python train.py --router_score="softmax" --norm_place="pre" --init="normal" --seq_len=1024
Below are experts of layer 3 (counted from 0) of a mixture-of-experts language model. Rows are named router (the router's row for the expert), gate (a neuron's input weights, with its number), up (a neuron's input weights, with its number), down (a neuron's output weights, with its number) and show model dimensions 0-255. Each number is 128 + 32 x the weight over its row's rms, rounded and kept within 0 to 255. Numbers have three digits each.
After each expert's rows: a language model's description of what the expert responds to. This comes from a sample of Wikipedia text that the model never trained on.

# expert 13
router:105073142076059055151151161163175186142133133161133121182132092138133110197120066133121115135161159091160192137097121096132111061097117136095150079174143102174138095131111195079142169159096099164120115105110135159118073121128075173073161075099102125129061058136160096141142133122099154135177154082145126075135145115121170067113111188140118153150133113170111146114176087091158080181139140136100136104118133147081164139121180081126136119128111144096142106120105144141137166165111136138159090077119133121074121118127080158159138188106108193138136118143114123133138140145110114152130114157167159109121190161164077139156130109148151098156141108134161066179115155180113172132104119132149098190103169150124140082069096024080080178146114110147109109109134144086108159060132141
gate0:119120059096144131127115119119129138158123069113155180159060059091139112188143150133108132171151101177126106057169101133157118126072136110123106143115148133088135102077079086081098180152119159100092089140142130114115145107104149117109132187133136087063113096105086110051103108127076142070137100111188120169166157159153160161087172127108160154191150133158154137190118133132097131140106133089128121184104123128144114105086147157198098199117157110108072145052107158139145164150199175096122161105146117146101166085154087115138122113119108175146193153156049144138187098174097159150090098115201150132109134123117112143148092140116127117111112149112095121141116169127193135150038201145153135114154150090102097134106175133151148119089174121148129135107105129126098168112194112
up0:117109147165118061089131174136122089151163090133148115060124205179128128090071143101124133137095178119126161150129157110154139083114145172142146158177176157157136118165142155135122115156113078127124163153122093123131095144113081188169133082147123147200100168084126117113163164108150123146091151085080165112121111083125155090173156151114131142060120116150064115119168150171104154131212091180140196109168117111103146155146062107124105133179099162165140115150176185133069121117130120146146119076137163110116137156118115178150149125131093100077068141104178083085139107118208097149177134128095180111156153117122091143072149076124190161139123102134165046123174125155143138115155127151076137129138130156124135126134154054138126124163073159109142116144140132080094073183057157
down0:168079156091106182115093110089080105189213119132178164102096077132179132135142132072117104187137117118177105067113075152132113104079151126093058107149134125091139123132085087128137129091138179174091154172128101085191159125137090208129092097149086136158065098133096117089128076128107126085187125161155124098131125153109116155170100120138132090128138157150124145136118165149139146191123140150118062178127061145165090170125082068090155104133173161158125116126133179109121111091194099137125120063139118169142143148146087076211131149177159096064140124179098131078097085134122155092128126101066139088096128139124119141147168122118122128092130186126131055142103177127150182163101127112129117144166169105113123094131128114142142145120108163119152185150072090147132133173140136
What it handles: Commas, colons, semicolons and table pipes separating items, dates and infobox fields, as in "Branch: British Army", "November 9, 1908".

# expert 14
router:128091124101076122105093154203152073169162094186120133173161076127111175158076109067137113095168168093141189103077093085148112161131178086092128125132105092173153100140115175110140152126053091138089120151103084131132099134158133159119123087065121098181106079168067098095131154107044117154166183150099108165159128127172156086093108152164145155164112092186126157076167086138136097173156138142110111122067108171086135148159155115149151150170173099161094128155104160119138123176087114163165114119123114080119102080148091112149144184086101180170122185137118131148127113162128078178121126198108141089117148162158092127189114164118155135098109063117181140153122130171094148076129109160148121193107148110090158072123101110113114156105136136165138101112158112097104133097146116
gate0:176085108156100136127175125140142177135153119115122126175200167161122148149163172108150044079123106139079106102123134148164075131130190152131147124141036185161094062141092125123133100105125124145122164141087072178163121084133108178138154119120125064111081101100104149206137157110156123056197181154119139135197142168179100110133150152084093159179165129176118151101120082120088138104139141130075139161138138153167140136119142161116118136114089128136113137150128146102123117142200110142152167084148103116083113160136124139142098131106100135103089093109077096119113085153136107122157122120110159086139128088089082136169129190110134099127144136123047149134077167155150101139150064064176124183104096126093145152124201149082145171114143151090184090117149050136087091097132100
up0:096127143077133142080157098105169146092086118116116169134139106115104085101132106120145222142141103185136085184112145112145103128128112120129169120125142062124178142103131111142119121104136164116114087086138169094039126173061139090103145117102161138149133132119115131112146042172166146181080138130086111123085118100142134106108105139158164127087097132127098148160102199176124174191128102155130086066146140117141107120149118127144075132094131144105157140108092123145059126152079108106177056107143095172147119129087195074077126161136148092155126134120223129147121194129105156119126130121137112142146141189147156120129163069163148148144140136141201124158185077079162158132155199160120120126172185133120082131156087034139125078172089100139114150115130156152172146139170088
down0:132064118124166096118090156136096186105129119125092180107168143104106152086184172096091144127150168142133161066170065175133174147062053086113145116083139151177168152099138119099171148170153184124152108158222110137105089128093168108078144196177058136172107177124143103087122177165121097117164098077095140109114108161118139127140069130137137127100088083095084101173138115097150173158129146116177144069127100138106134156133084139095105081125148175102153152144134142131108142134088093103126129121129164156131090111112104195091111122115107096085101096183093171137138139141130146102113161124115115152123129125213128122112183083189107113131191143139156097153114106152127134136135063158142107071123140195099064148098170104171126136161162154112152151097111149140104078170074102
What it handles: Leading digits of years and numbers in lists (2003, 1808, 12.6), dashes, and prefixes un, dis, non, on beginning a word.

# expert 10
router:104092140078072138186123169139118102168111122166109052159170106142121167170126121114148109086155166077151164129091030093137126112144107151125099165156122133153133107158080125059137162078109109180113170114141126168093163075143115155130122136127132118136104099181144155091111154077132122145144155124129113084137121119173115105092091080147103121121103143166124103116148116037171188161138161183112121066109053159130116185090155104128104148111157161134097179086105201166069108148118138115108105130148132118086176115136105145170131159076098146184133166127109126139143166186132053107131119136175148188071164074156128126132073178099129149087157094167184079141137121132115144125107160150126133097115171109117173095115061109081137092092155144171090114096117156103128204175121131
gate0:110131167082139105090137135102182109151145073155223123146151137082146102232101164103188148101136222113107136115138092101100144132067098142151051120131154083126138107105085176090138072075123093094132157150161172105170138127188156120152147079138135165105105185115052106155126188129133180097129088120145122084114116170078137116115153130110085099116149151113132121145121135117169075190104104142122175107148108117098127134123114208101116144166087151119113127128111130092095116108158082142130126165140106108137122121148072125180094063110113153151158135177124160154109169176121100123103160095131236130131133120175106173104133127167156130162117121142103172115124125121138117117133118188111115161186151105131145090190145157188206152128151178141085165159099099106104172133103123
up0:176120165152150126142147092147103142091106157188135154082185117158097109133204152158146149152115178140104134141140107126162088122154143087103144146126126062144109165094080119145148125158133126124095121101147172138207138121132058150125149129106145075137097120093154124190092099112136108109088093126077129120165162111126142133179118211048119154144072139105168134133094115106122122147151111174071094095160109131034136130165124133095179164149163137178153149158067179150137110114097101178112130160136098134174132116123118201148129175136143118143122148244132034143137079136157125107124134113150105133119100136094113120114049086176155119127131063138143119143106111146148160166063187179147155134124114088157118106087139153148126109143215158141107178111093120120141161189101085
down0:139100114178044180150110093125145116184104104130171135179179160159088095174148117145167138165157101128160104104168152147155184189126088070124098078121148120141121119191123185116178120091087136117149173117134137103180176149118075101209115057081126101154144122102161108148101077123114156126123134108149172151154114097141113168108186181074082095054159204090125164116131124099167088149116149123169145109114152106143094149116078124066117161118067146112158151113132153129074149151086107120118120081122091150121069113119152120088103125127113138114117125075152145069158138121139118112094162139072140125096137117109137130151098061122098096091126096130047109119204124136099115065147085163117127116166090064156095091089097136113113125127119113206115147101138149131115174189138150
What it handles: Middle pieces of long words and names, often before s or a comma, e.g. Turkmen-ist-an, Adoles-cent, out-com-e, Alexandr-ova, South-east.

# expert 1
router:139111132110102100142111153166195133171199076144152152138136119085119109133100061102136160153163166145173119100118126078149107119149090066128154125135139156140132099149106120122147138091067112169091133132097130167166080090108133126157132105070118096171092086139076124120145155104078103157149166098098101116170132167107169038126092127140186184190092104166152117106158103128110095138150145146107148148080109159110149120130138064155122109147134112172133137139077179132114198138063094125138119111127094100087140115125084123163140194084131171134108093106061148169092097170110113139107133125102195149098163166159077182139124164064137119076108104082173097151123146189121152088156136186132079141093145172056148075098145094094102186129103140141121100065195127110091168124152086
gate0:135180088142113052137130157105128137186108163120126137141122144198084060130149140069192104156116184105158126167088125129128110143154148161166132126177136106181202110113182111143160140077131175129106157117103117119073140121124084166113180101168087122107121089092122173163180089119150107101163159108128128132173124197098111127150130182155131136135085065196135090133184134087117148144121146141171126138086070161144192139084127118163125181083069139135166115148179114111125080130078117132113110078127109119196102084123128131188136135161123189138157127113164139163067183140122138111100144134147146131135146189103100186114117122049110125134105066151136141141137095227093134124153117046136064109103097139141131096138120141097132147092130080128137150088076178132129118099121106
up0:204164199129122126123114093122131139166128157121079152150138137188118120116072199081089155157101124099146185182180150132165170160112123205055099133083136183111172138140153080094094122140139119143105089137134127166125103061088094130122149164116119071096201144106145144155124100148101133089125170188139123142160126170127130145134146125151145128170147143104092147131103105052158159145157149131108031117182115145094091103167177094194113201152141118127172123123142165158183140117184178117157167134129152119091133166137173146093176134112128101089090164163145095104154130190111119073158145115064120118153094079123172105129158145105067099153062060158171141143119139134092108154125133135086140099167128166112116084122143175132113129132125162108094162096175121105132142164165097
down0:108112120142089049101149160126150091126161147143086095192068154126125063144070151121141163105097135091150132174157181115159154078167122118102147116146152113142107067109087061077131129102119143139127114185098099130148135104080129111096105123152109085119178129157101078119151143156087158117122170175168065149113112164125137185119138147116128139103155106124150168152116133048127121093135126132163092126135161207154132124208056135178125098178119116132184155155111180108208088062140155126138154165122072134130145114138141076123104199087129147131092142165175072147107116146163083100206117119134145150185115037152145152048129116089111138108182146190114122151155160153108114118117116152092136169127108112097118162151156116152112136140141111141125187132157086089128110138137193
What it handles: Prepositions of place and time, mostly in, on, at, during, within, after nouns, verbs or commas, as in "harbour in the", "In 2001".

# expert 2
router:180156186104111150130095158117123071178084075174188156109115157160072133173136139151108119097200188127145164103064130085145116089182085128131114135089129123215135070098134135065133131152124142161100105128084089134124151178136066165031173125107075149128112118129117086144172122168015133172166173111106177065157136148113139101091143124119152136140161097165084098097162086120149144150106124147104153111157115147124112177192132124192125161177146147092154132110100149115146148167132131123129162100186163141121149131099138109186139160136167164132151132133080115086126080104114127130117055142095101131051118198118126149150127126074154137079094118149169116137100134118071171083127136127162092130081178105149165102154102113132126124135105162134139102115126126063119148110134096
gate0:099130138120153056084122109155092067183128133202138124119072161132099146167144118176131082140135112132178161149114118140141166130106087022155119136141134114098140119078121140151150135161157147121121073135068118055141093132147099135121146145105143099143068106140160141100163100112112119132149142122095138186119150102116113144161195042199154182151092162130132196128102156122153174086130120105110189160125064125159111141205116135183077106146172155159128130113090097137144062124184115108033094089138055128095119168108091132147154144114165134119080133125116157159193139137076088106133126109140131134122128127135107149177114146111087145127145105128114077121079122108143138139141127172098046076086189142128160081167127137125177138084146135127143143166184158130120140098073171
up0:095122138164137186085164105074136083117082095152136181072092157101155132118146141093151161122114154134156095128157109138120088114102130143104119112126127173096096175142059124108088120123111097119139146085091109154160068086144192079140133094120111144133151116137101118158117117116130114158158141081109131142146159154169140141062110123119121193143208116115177133106158117183160125138128104093163104111098154131101111148170100149084125144115103093121142108090127133108168210136092144129120127120108152158188066107194085133118151155067161125066103081173119151096126156116177129079127133105152152133091144060142178091111171101110111117030053186154146195141094135092116126122150145105144174129077114114122091241118112127116157131155161112136128026141127119162123103105043151
down0:096125170088141159213205150105088145082109164129136134104122105113064116162065133159150053128112129135142108200159144091155081136166170160117106104057112103122156132103113139142137082155072133139076175146102137062142172158143114131109183168110072125143158152060112135142147142110134152117134145079143109150124104101172137148078142126102081159188157123153131107153125137187167169090126160208125125130178129115146055136129093120104178162148152109116135070090123129121147124196149091107133079107112113181152142183151177102150116152136135131074103113143143123139089123152167087165162112111091153124114111139099154101095135124183161120165151158074127098205119153143088126177171133129104097171069167064153150143109131177111134131186091147181117139066152132136135139052146150
What it handles: Word pieces inside longer common or proper words, usually followed by a suffix, e.g. emb-ry-onic, garb-age, sp-lin-ter, G-ide-on.

# expert 6
router:104120112093082107154145122171074136141125153165129075153159094086092120160095147068171107135172170143144144150113087093100079113124085074105084141207107179112132073138114184144175125103140169157176177143133065122126086129135134183114173095104114097094127092157172122073107153120148110142168183137076072090106120087100114138151123140139117195159130068170111101120133106065162048185155153151086094116088078151129153141106145175173135168170092123039157126093119145160124129187095102129146106138118109103115095103073082103153138152077119146200131130162136091139136103135129120117116140093132120163071143139146120138143082174079127135118138114147208066112061123129153145111154129112119103114139114176103171117128054120110103135120113143208134083125158096138135150150120071
gate0:148137096035137168044137149099074110121126119135166113152136164073042064112129099106075116149170126156141164120154112095087084169103128177104204109165139082112131129055044131129126105151098125189150083114147176187109128152091139106118171120163063170128072106175121100073117171123170104141112166130083209112147167145124099177103150121081125082145048146131132125106139074147064158151089142092121129118158087092147126138114155163089128160098123100091141127169127150085169180098133105093125086132174185095089121108145121155083192121124183098131118180155100158127103141128170137125076115174135128126179122127113077151135135090153121164136106156122153115115106115134085140126179173109127166130146118126152130123167141125113175144151156153097072097152145123110125159151085115
up0:158139177106143091142167154199208125089149180176142150094117193146163135137096095172084154096067117126093099140141103125138193044165095105122091152068155172098077130123147093076121180134070126048175091166124110057138094153194100170063155089119109167172114096118183111147064164118090100116186136117131088147104125192122195104136100103140139122113128145105150139132156148118131135089098122194133140101115156145120072137154102100094095148119135078138091088096149097143095147083110115163097116071140171199129132098121121136136143112113118124104115133126130124093150128142074154141140162166134102078054104138099116093100145137099062136147073180126126111163169120137127078140131102122129150098126143141163189143089120161179131123111129135136129150163197159156141171124105148
down0:157096064122095106132061163072122175156114137134138135114099144094241148147094141115139146127138132126144118143097124124202166137164143172148077219112157110070176165091149177115117158135150127175142126133097145128062131128147116188129082121148109123083046125147113168128151114154115141059168110199130143136112193107171119143149141126195166181118116147130129110111156063143117123141167121082187156128132043109210140113146155154157135112137116098078170147129162069066126133122144120141099156123108147146131172162095203129182158142118146130167191132126186099114124108188122144120090123099111100141128201117097154094137139127058113171117117109130087056128103127118132109123175106143134082125135122167157106136145195151127107168150161108115105128141088081080129122126111136
What it handles: Letters and pieces inside names, especially US place names (Los Angeles, Fort, City, Carolina), the letter t in Whittlesey, and year digits in tables.

# expert 4
router:146147160113105087132131162141179116168123122151163147160100104127119162172140109068131153148149174101159184138128118080120143128190170051105061086135136118151160084143157155126132134096089086151113096104105160153119078096088134151108158132139105129134129118179130108112134172081108122105159168155081091114189168120167179081141064145105164178184119115165121145123182112149104083167152146182098139144084087157120119153092122077148176107167174105094138112114064161163105161156080108174106129114096138094121082104147116114176169137068112159160136126146113130097116155186110101180120128136092161151097159174112125141165101150038128109126077085067197104157114133135109189088126123185154100116091176162105146092117131085107118203097086113144147103079109079078074164095136095
gate0:152196185097119149135164088139084112169080120205153134125075167140120151146133146127166134134148183091133056087154149074121121113122077125126120164162110103149125097124167129150145160162137067107074106111110136177115148121089147189189132093118152135192175150109122127125137153055120146150173196156127125117095074137155137105105104148111117092078165124139096131053139104170144157155143121181112133116130175177063086137100167115157114139160127167109167094143119189133182069154140143081104125091083137093158109113045145184163173086127121139119139103133147146114155132140095192093109157081093118171099146117042183112172077120130098127123145113151116142168103171117093168125108112111169166076145087122153167150176118118154112158069109148159101070121160110161131159112092176
up0:167187204111134142114124153106107111164122182103075159116158186190155114078122125097146171156102100160108187157118109111095104141132172122169137142198165159093101110159128089088145119073147114098141080102129081099156089163160075088121133160106039117123165099068136116156155086174090100148162143139095126191109077135171115104211128130107119156160110127163138115091068123066111118102134099165161151108021136210076142159150127141152150083147130104139127127154149135133110146120118128152147145146090182141095087101121078153123121133119102169120098148135130156108109119168105177104070082156113100155116142163118121114121120178143118106152138104170109117109123120110145169128116206173135119120177118087099126139099163163132144149080058134097151096139109182091105079161216154
down0:144122164118174112124129148141115123124119141108231196141150132156143159120118121129172115213111128170148129155105119115110134118146123118141163125160097193164131142136123179161150085201129124134091115150111141125111147116202142136075163112121104099129112111109125172119102106132158087140124099192184086096162151115162188158164117140171126086098059128196124171092146176140130104127055130170095138159130122135135109043115091103137134099127169161112166056127133077108181112144120124124106140150079070109141124144159131086044168040105164164158168129162166146147164168155144137106140159187116089097201116116113117174157127107110094114118140131074131050129147115158169170104125156075092174105141154068112068114160117147146112149139074094094129132099153133077151148174149160
What it handles: The preposition from, especially in age-range statistics, plus capital single letters opening words or quotes (A, I, E), and some table-cell words.

# expert 15
router:126090125094114092147145137162178101135113102139115132112126121091087161137106110148121089155190158159157175146093152093121119109072172115085085149137135103118132139090119166119140178093111114168105149159143133148146045114086135118104157139135169096143115116142087109136149163083096137142140196118163115088132152151123129087078121112158116157207096101129140094117161106114150035150098138137103160101092060184083126135128141051156142106179145093131158150111097141176097194160118096153121121131164122122094143082110107073161185201071158165147118107128101162158082139143133097161089117135150130134085139214140095151123114156023129118086072090091154126200171156136139151094154136155171038146075130142088123084137110089113092180119092114103112116110138098092080146127129066
gate0:130108128043092105156144138149130125167197092121146156135147155102089107150114119128140098149168194145132112155093118177074107092085137164100093154152152097099116154045130140162199170058136122091110094154121155134148120149133162118079096133051159147173138131114132142142149094089125114124151119122062088104128134198148078200163161130087142097158126157129149141142099114110148185099122220107066134110105129141080142160168126098101151164139119107125151195165174122179136178044139097117187080092148118127062115135092132188137179198158138190069104117152069186132178178094125108133113151103117146131100127118117163116135140147121155163106126081140117162162102130108158125103122121109105168148126135159096100144151149094149131142088114116075097124074184095156085153101097111
up0:147120126112117143100133149117130164134151119172102145132118096129101118227171132159192141079097157091204104143100115094128113147132119110134146109109055100119154092148141205141175095132108136133147117153176124098127145154100140074161132074185125135124155177168102131130177194177134206165097043125175090052078170096125135104129111143117145109137140141160090135140069140105124097148189114133112127117154142145165153184105100094129141120146094123109178158078166171183071119148176157070143158101138117132180079074109142186099114105115115086169106158172111183141135119165134092139159186103121196086132105169090156103155135102116127069141103122103099095128142128118150136137085195174185128133100125085122138083118111146094129132119105217070129182117088136124115113119102139
down0:202158175108070173154145128164159160138100114085164126145150144104108097166142070121145105140126129082126129095117130112128119146166155136128143077056092143115088042117164117118086186085059110104143096129160166128154150099163145159136167138154139171138123097137042108111208192143155139132088068103115116138105121074129197184134129128136127099125151109143133158115083118156125144087112134113124100126083101107117169162072102130161153093102084127158113139141177110177063153165158112060092108110186126120083105157189188113059158096132117109098105198105134135121129118134095113140139129100161195154141158167169105100078113145149135104157114114173071150122141083179154132178144118127190135152132149079152118097073165149142108147100155148187107126099156091099197120168094143
What it handles: Prepositions linking a noun or verb to its complement, mainly of, to, for, against, about, as in "standard for exchanging".

# expert 3
router:155122116096108093109122146162154171181095096122124193116171133089066156147136104125174107142131179084160102125096081084099166079139139120134068097154172084169157085086080140114135159078117143133122148111146112144088088093100107132098125076120112123130094150138107108132161148071081074113149162089111085119139125122087169125155109151178177143168193078167088138116147126115153084162137161157124124090075094155117179142120187148171110138178108106137126134150114165122118177164049129129126136123103157111066149103127104133176131116109136140160128112195107108162134094164126097135104144190085159163116150170140109186124140178157156126030136074136123099202154137164124162064114109170153089135063138128129158103085125051124096187150147185148139131079105099095106086093113071
gate0:129126112060118106162128163179113087145099122170133157111112120199144075118138163144171164146121117114122094143074126124106132127135173170140183104124075145123119128127186123099162127177149171095175107113088148098062135127110158183174066081139121157131113154161115127109111163164137132100125182139110134052144102131138139162095101137094119145117173097126186119147183093063176160098156147128113210218147100131162162111145101141124148187101102188176197141099142141153095157197175068130142139157128157152122116107122174119113128168125228150156118166151117124129123146108143111154086162127137155150118111115131174120164069153115169054098104089094143086167091126111095202057157146111168142088071149085180147111155134172134137080139128105120136194144145140126135115118102133
up0:128057087114124122089092148123138185157194146105144118137204085064126157140146103129094115112126160160134137153113083173143129138074094128124129155103120065121150124106167171115150125091103115142119130153165155092101144193120078130094186121112174145134079152121138117066096151106132095114094071107146114128201141097128056089150138149117156112181089140134135120172103104145072167128174134172206137103115158175082080102149154133117167097172125132176101191154091074115109149164104099141096137141096123147125117050139147126110115090118120131143116125095146065133089059122141118134154125144103189109119182107108110129228168079099160130160106162085082208156113096108114125090134155122179121108077104153096122163121107075118146106106142174151122111191131193065125119133110090
down0:107108099139055075109121116137159160135141178044143138128130082114100151107160112097116146132154166138116137150172119123179083170181166114137113104142116053145099186118143154150131112119115097129046086099135090136063153137114079097125182157098099139164127178097107105036124156098177085082125097145139131123117181130110153069121136103112089149173108093107154093127144163200097131127178128125205170133090097141107096115126108091145088132143126175172079209139126116055109120157167136108133105112140107129140115116107142179142109063102098104144137125149113083106092145126108170097105057123158131104158202153109125114193104139165159152130137169108029119153111083143158107101138136101146146111099159171142154136129125166117208108112157162150083121148155148061107095171119106
What it handles: Articles and possessive determiners such as the, a, his, their that start noun phrases, plus the pipe starting table rows.

# expert 9
router:136128047072089091147135140141168128175151104162107105102051106113126144113116090135168127149186158121168193148092129087159150160129117092072112118147171083155175102107101145125125159106072112171112108164106120160081083111108122205096128072096157091136124131186099092130150190128087136151178165110099088142128128139148146072113119128170120134174141128142077119101142100143137046185144161172142149100102096091105187119085144084154181127144132139130171101167082187153132169169097119142091090109110137140103107077106102115150135183122108167119138112116131157122104120175096085138150101124126130166094175190140125183148095145075127103080124076117173119161158128108128174072092163134183096109095127098110141069079098140049089188117139115083135096067150117107117100143172143
gate0:144154161125194133203042098132132128156127125133099108129055104141111100094113121129136155180132090165122125101157120106147185118142065123184069124151064166193117117116095098108117161143088111092174113157165154120104058086137140144164102094118088129154114115123111109149027122056160120149111172095158091147104112202082123099164130127144126127162175163159118131107144085106178144155133147180157138131116123129168144089098102118173177142109133135116113133178129141101130096177120115129170095166155115117113161166130143132243118111121070154200090148115103201096139136155131131167133173107140138142144176079150046066138174110145109131126100094151134133122108131114106111141166171085161104082117124097113131112104109103082136108119140151135161125032172160162110124140116189
up0:131150066125150101172091106154093128162126083082129145159122124126115131061116087127087145152128109099126169136158109118136153123128115117207119077096117142177220088130066071137105126158141132096103212123123140130091144131102107112090129113122082198141120089133152108171095150124141119104079112080103116137111120132122136148123110151155068122124130129147164138097079129157173181159125117100141091104108187103172089118120147114121184131138128139198127127086141131128154135126172108094130078236129124120116120154106118138190127110111129094110144127109138123036144050142083136098138173048161111185120125108146102166114131133175113118106165161113123077153107129126179151196104163114153137080116132139056123062071118109157171152086092158166125140162133229140106200137140084
down0:085169178136152098168121127137172093132138188079147165165143060121107158130139149129100093140162075141115214126125093157115136139145131117133117109091079129178121125096169059093137085187119175135076143138136061132098178073096082133150086158110117148195118091122157064117117103165125185109105089094185146161098104189147108109118161126092146164096148152236142141080184141134115151107130126165152040101074120122140092111148082125133144142118132141147104141168156156125155099077107116109150185131128169115033111160130154148082176140115120142141144164120138064131126085114145074106151156129103159094087155154157168113077151149167072148128104139155108125145110153133120148090135073180156127169146062105115066139104133125142134121158122061122107134112144163136136097134188108
What it handles: Plural s endings and inner pieces of technical or compound words, as in division-s, Micro-c-limate, Micro-so-ft, plus stray spaces.

# expert 11
router:154161207101109121100152167170112137183094104137146088145169133176090139128116088128171070159177157125119161117116052088160107125101085096193105175134155149134168096142144153059124199116089092154150152122096151180123084064137075117120174113121123087160111145125123069116144122052096113134153161130120065133122131143133159103184122109092119084153118120136115125111150074122148083149109163164108151141084108158110132144084155096144168150145152125123156158129105140124125147150084099137127124126153133112104139077085135130144125150083144167187105176178147114111171087184126106123124170165124216118146157178171123146116114187075211142095143109129212090128113155142097163129202142118184148161032170111117121100096110100071114108128128118124144087152185158110070138135115127
gate0:130129073123111120135099040150157117139130133090193168107125088163127131171106121122153107143134147109114112148089077141133139100150139142171073120150142120132100106138110133130112133201087129126139094056116113183145091201157124102129135199151140155142147127115164052121078162143115117127172110129149132212105095126141137110156132171169107130081146124078144075051151125134135149144088152166159208112160154103116168173164137094066183113123053109112147111116146135142120112177101148136104092126157114129145163191086085190111179121155156179178093190135128117158136136100166168139111107070112147106119079133087103183089184110100143191146140112055182115149106069119158102174160161132179120130095197099089117099102093103135127113180149164122134083178160121120127143099127107
up0:178164092119147065116140118154162184115097163167129170184181148185100182132126193168056148164086074136082177125111053092114142097122189129093095120151102126133126096189104140137111078131102134128110110130075167138170144140103165148115141146072176069126135111134139097167087087146128120136114162148154185152120150073156118077139109171159105097119082149072125113127091151122115142130106148121153127125128126147159154141130105093102148112142129118101145159143108148130143129113154140159172132160178141105139161125138148138102104132156151139061107095161049070158082101084078124085115106152163216078112176133071192100119200075098142151105142091119127100145135142147095201140094065101136129151184159122101123161116153102150168102126129123109155070193167180110085091140170105
down0:089124108077151103117138155120139115097120123109147157142102125133063135147089115135143076117156123084133173107099147136116072139123108121105118127124047139131139075121125066066123101122097083115114052091163118107079108083127101130124098128140096112110122198112175079113114190123205149167101143220145095102119168182088158142115151147102138162129139075203137138124141172122115109156113132058118116152090164158165132133099147155146104137088184154124073172096167165110149081160161097092123118135128130125142097175112125122107152091146099165135126051095127138177131114089103161111115119046127113133124140108101109151104027149197068141143096155126097154177114150146118052156141160119130077124153132080202128146127167092135126076182085058143146115116145178082116158134141162
What it handles: Letters and pieces in names and codes full of k, K, W and digits, as in Sik-k-im, Kuk-k-onen, Kn-ock-breda, WI3XSO.

# expert 5
router:141134109092097115135146153150110139167159100162169180147143099120056163130104074077083132102164145125157116118078115098059133125128151143074140112111096189128154058106134166106123160142074131187187102164118101125078120052149107162135127079168171151163134094161073031155160171139120076145152137132100123110145147157137161145152100121125090130138167080154130122118159096126181093138149155131136135115117145085074196109138153128150135149152115122095171122125137122121130145185103125093147070114096115149082162141100108163129120190134149187179114148130115184141126088183090114141129158162115147097135145135127139116159075089129132116108137032063179113116149072143076200095144061133182128114098155066135127097117158129095134176097177112202143102149141102092056132105135150
gate0:176149132147141152090100121153117128096162125131157134114120105144104129138112154163169120057159154125172152089063166098172146122129122136109155159092115112145177093121119127122095150143119193203167100132119124145127135116102160113150169195165131101102086149123130133133111121114096146147118124113028075140120119134050112142189050121077131104194088139143127159159111139194025078117117134207101149102130131143129149124179149130173149209111139110131122083072121141105146090095125143117091162104138101108125149174096127122100123144171140153183144122119160017126103131218118136129168136153153128149163146143092038104095097193172104159083097150113151187067087114111109155092148109119109141148164136137180152125125143137122103087125114077183129104146129148126113128103095174
up0:095145137174175127103141114113109114130068145139100162131179137205166191104111085111113113100157085151102102169167068073151080111100097149130154143101112168148138085138084151118107202126133083147086165177064099072186104163133174164139099135147086131156142179161147152104092157103100098205120117145170151131166094191136145163100123098132123152082181137143104111062115140140174117156177120118109111121152153135125135158128151156105125088188155163100121107098170124151150156102069125128165113157123116080181077167193167161145031119136091151097126125138121150167103108083191162105111072197138134097176105143130149160130130132113169160135192132112149123175133054128149163151170131121115172130170097121102099131099109103099139079080147148091145063132163151124153117095126100
down0:092195129139088166179122158109110156122085119071145164101117133135083130140173080200122128117193055116083142193091103149166106118167110094174134115145122149079109076117153127148160131114118182083143118116147156132162098056100061101172149115138192088116089135138154121112152140159118115133105148151056123145126146082106079117162133144154149141136125137164107138147151038133082127107129141108090154094090066099150113120133107153187153120096080075142107187170171136148195150130180168182133178092134196129126140138073158113117104160104172142158097162143104167158123193154097110158122096094145084156132119120132132081164082111112135107114128128121153179098171123126131072178077117136173184109137123079123083126163164172076110134140149131154082115131088190100136175097168098
What it handles: Short letter fragments inside proper names and foreign words, often after a capital syllable, as in Pa-in, E-in-dhoven, De S-ica.

# expert 7
router:108095126114086081145158153173152158180132086151109129120161093126124193131126103119080096171141162114156222115103118084131115161093134090091133109130150146199156090108143152100178112118103101148127109121144094161140117124119112115097148114083150084140125100143093090115127151051113152119157148123059075096165171145133203074117134169172155110149104078145158110079161123144167116163114121117104148108105062167085138125110138104150166171132082110117112124117102150150076178182071128115157134082121124086098101113140120128158132158119087148143125101157123145137098121127104109163143101126154142123070214176160087155166021145119129132107126071094176110169153155121108150095151123161137056128089121135075159075115108102134077135140058118126135082073163176055087130063147062
gate0:145132155156165110146096118133152143099119128121082125167162171187142092097067152094114139096144188143133128126134141063105129091067106129060125092144181115064095171135085102057127120132139233126170133155139078068162144144193107132130104109115085135097117105178142122158133161117197133114151134169153087140086147105101088113118093186189156164151085085103163146138180141110132117114141121150107156085147163181100216139146118142166151161105090114117137079121139221058098096144157114124134193133177133139129137118153099087147126117073111093174126086070150132142133160121120170178135166123095134120139086166115110159120129112123106139155157106107129114064114144134101110176152154177133112107168126122130113093159120078131058154125114201153109043126148167126131178147088143
up0:125164110143115098093118052168147152178132107134105125134142131100058161115111157088116087132089084093130127127102105156083086172099059150104145092134166182085147145194065054108125139137150226112159132096120084123064092163157129109120118106168088192055117178163124104169123151085105185166169130191136100096071068066143103099140110102137146211132133127113166107140156119088122128138113143156138120148154106173102114130150152067209116150123115085120122139157162127082086121085112126095133135142154134067130150129143133086141107089180121083177171093138081168147154129132132181123120123081160126138108166149111115069130115159176091096123102139113100129119042136089129145219126119143183140127133185088111138119123124112122092125122095151151121117125175118168120142109121158
down0:153073166156164123106148101171143172112130095173124143105100189083123144146113160156071106147173082145115117121123114178178150160113182186115058153161173126124150130163188044183117119169138076126171081154175147173136117114093073180126093157149119122129159107121147112100148145113137120114096098100123154139117078185164130138089168125084066090136122137091151117094102144138116150098092150157176151151132091104113135134127088141160100122128142154131102070140088132164160158119098132122094133079061091113092130163089111156068156119184152125119165108087217136106095148104105167144192149154098149115123178079193097117090155101139077049157085149109118149191133082127130132108134096088078105131159118117142142039127163144148127118168131161110097129083174093162157127073117092
What it handles: Verbs right after the subject, mainly was, is, were, had, has, as in "Niño de Guevara (1541 – 1609) was a".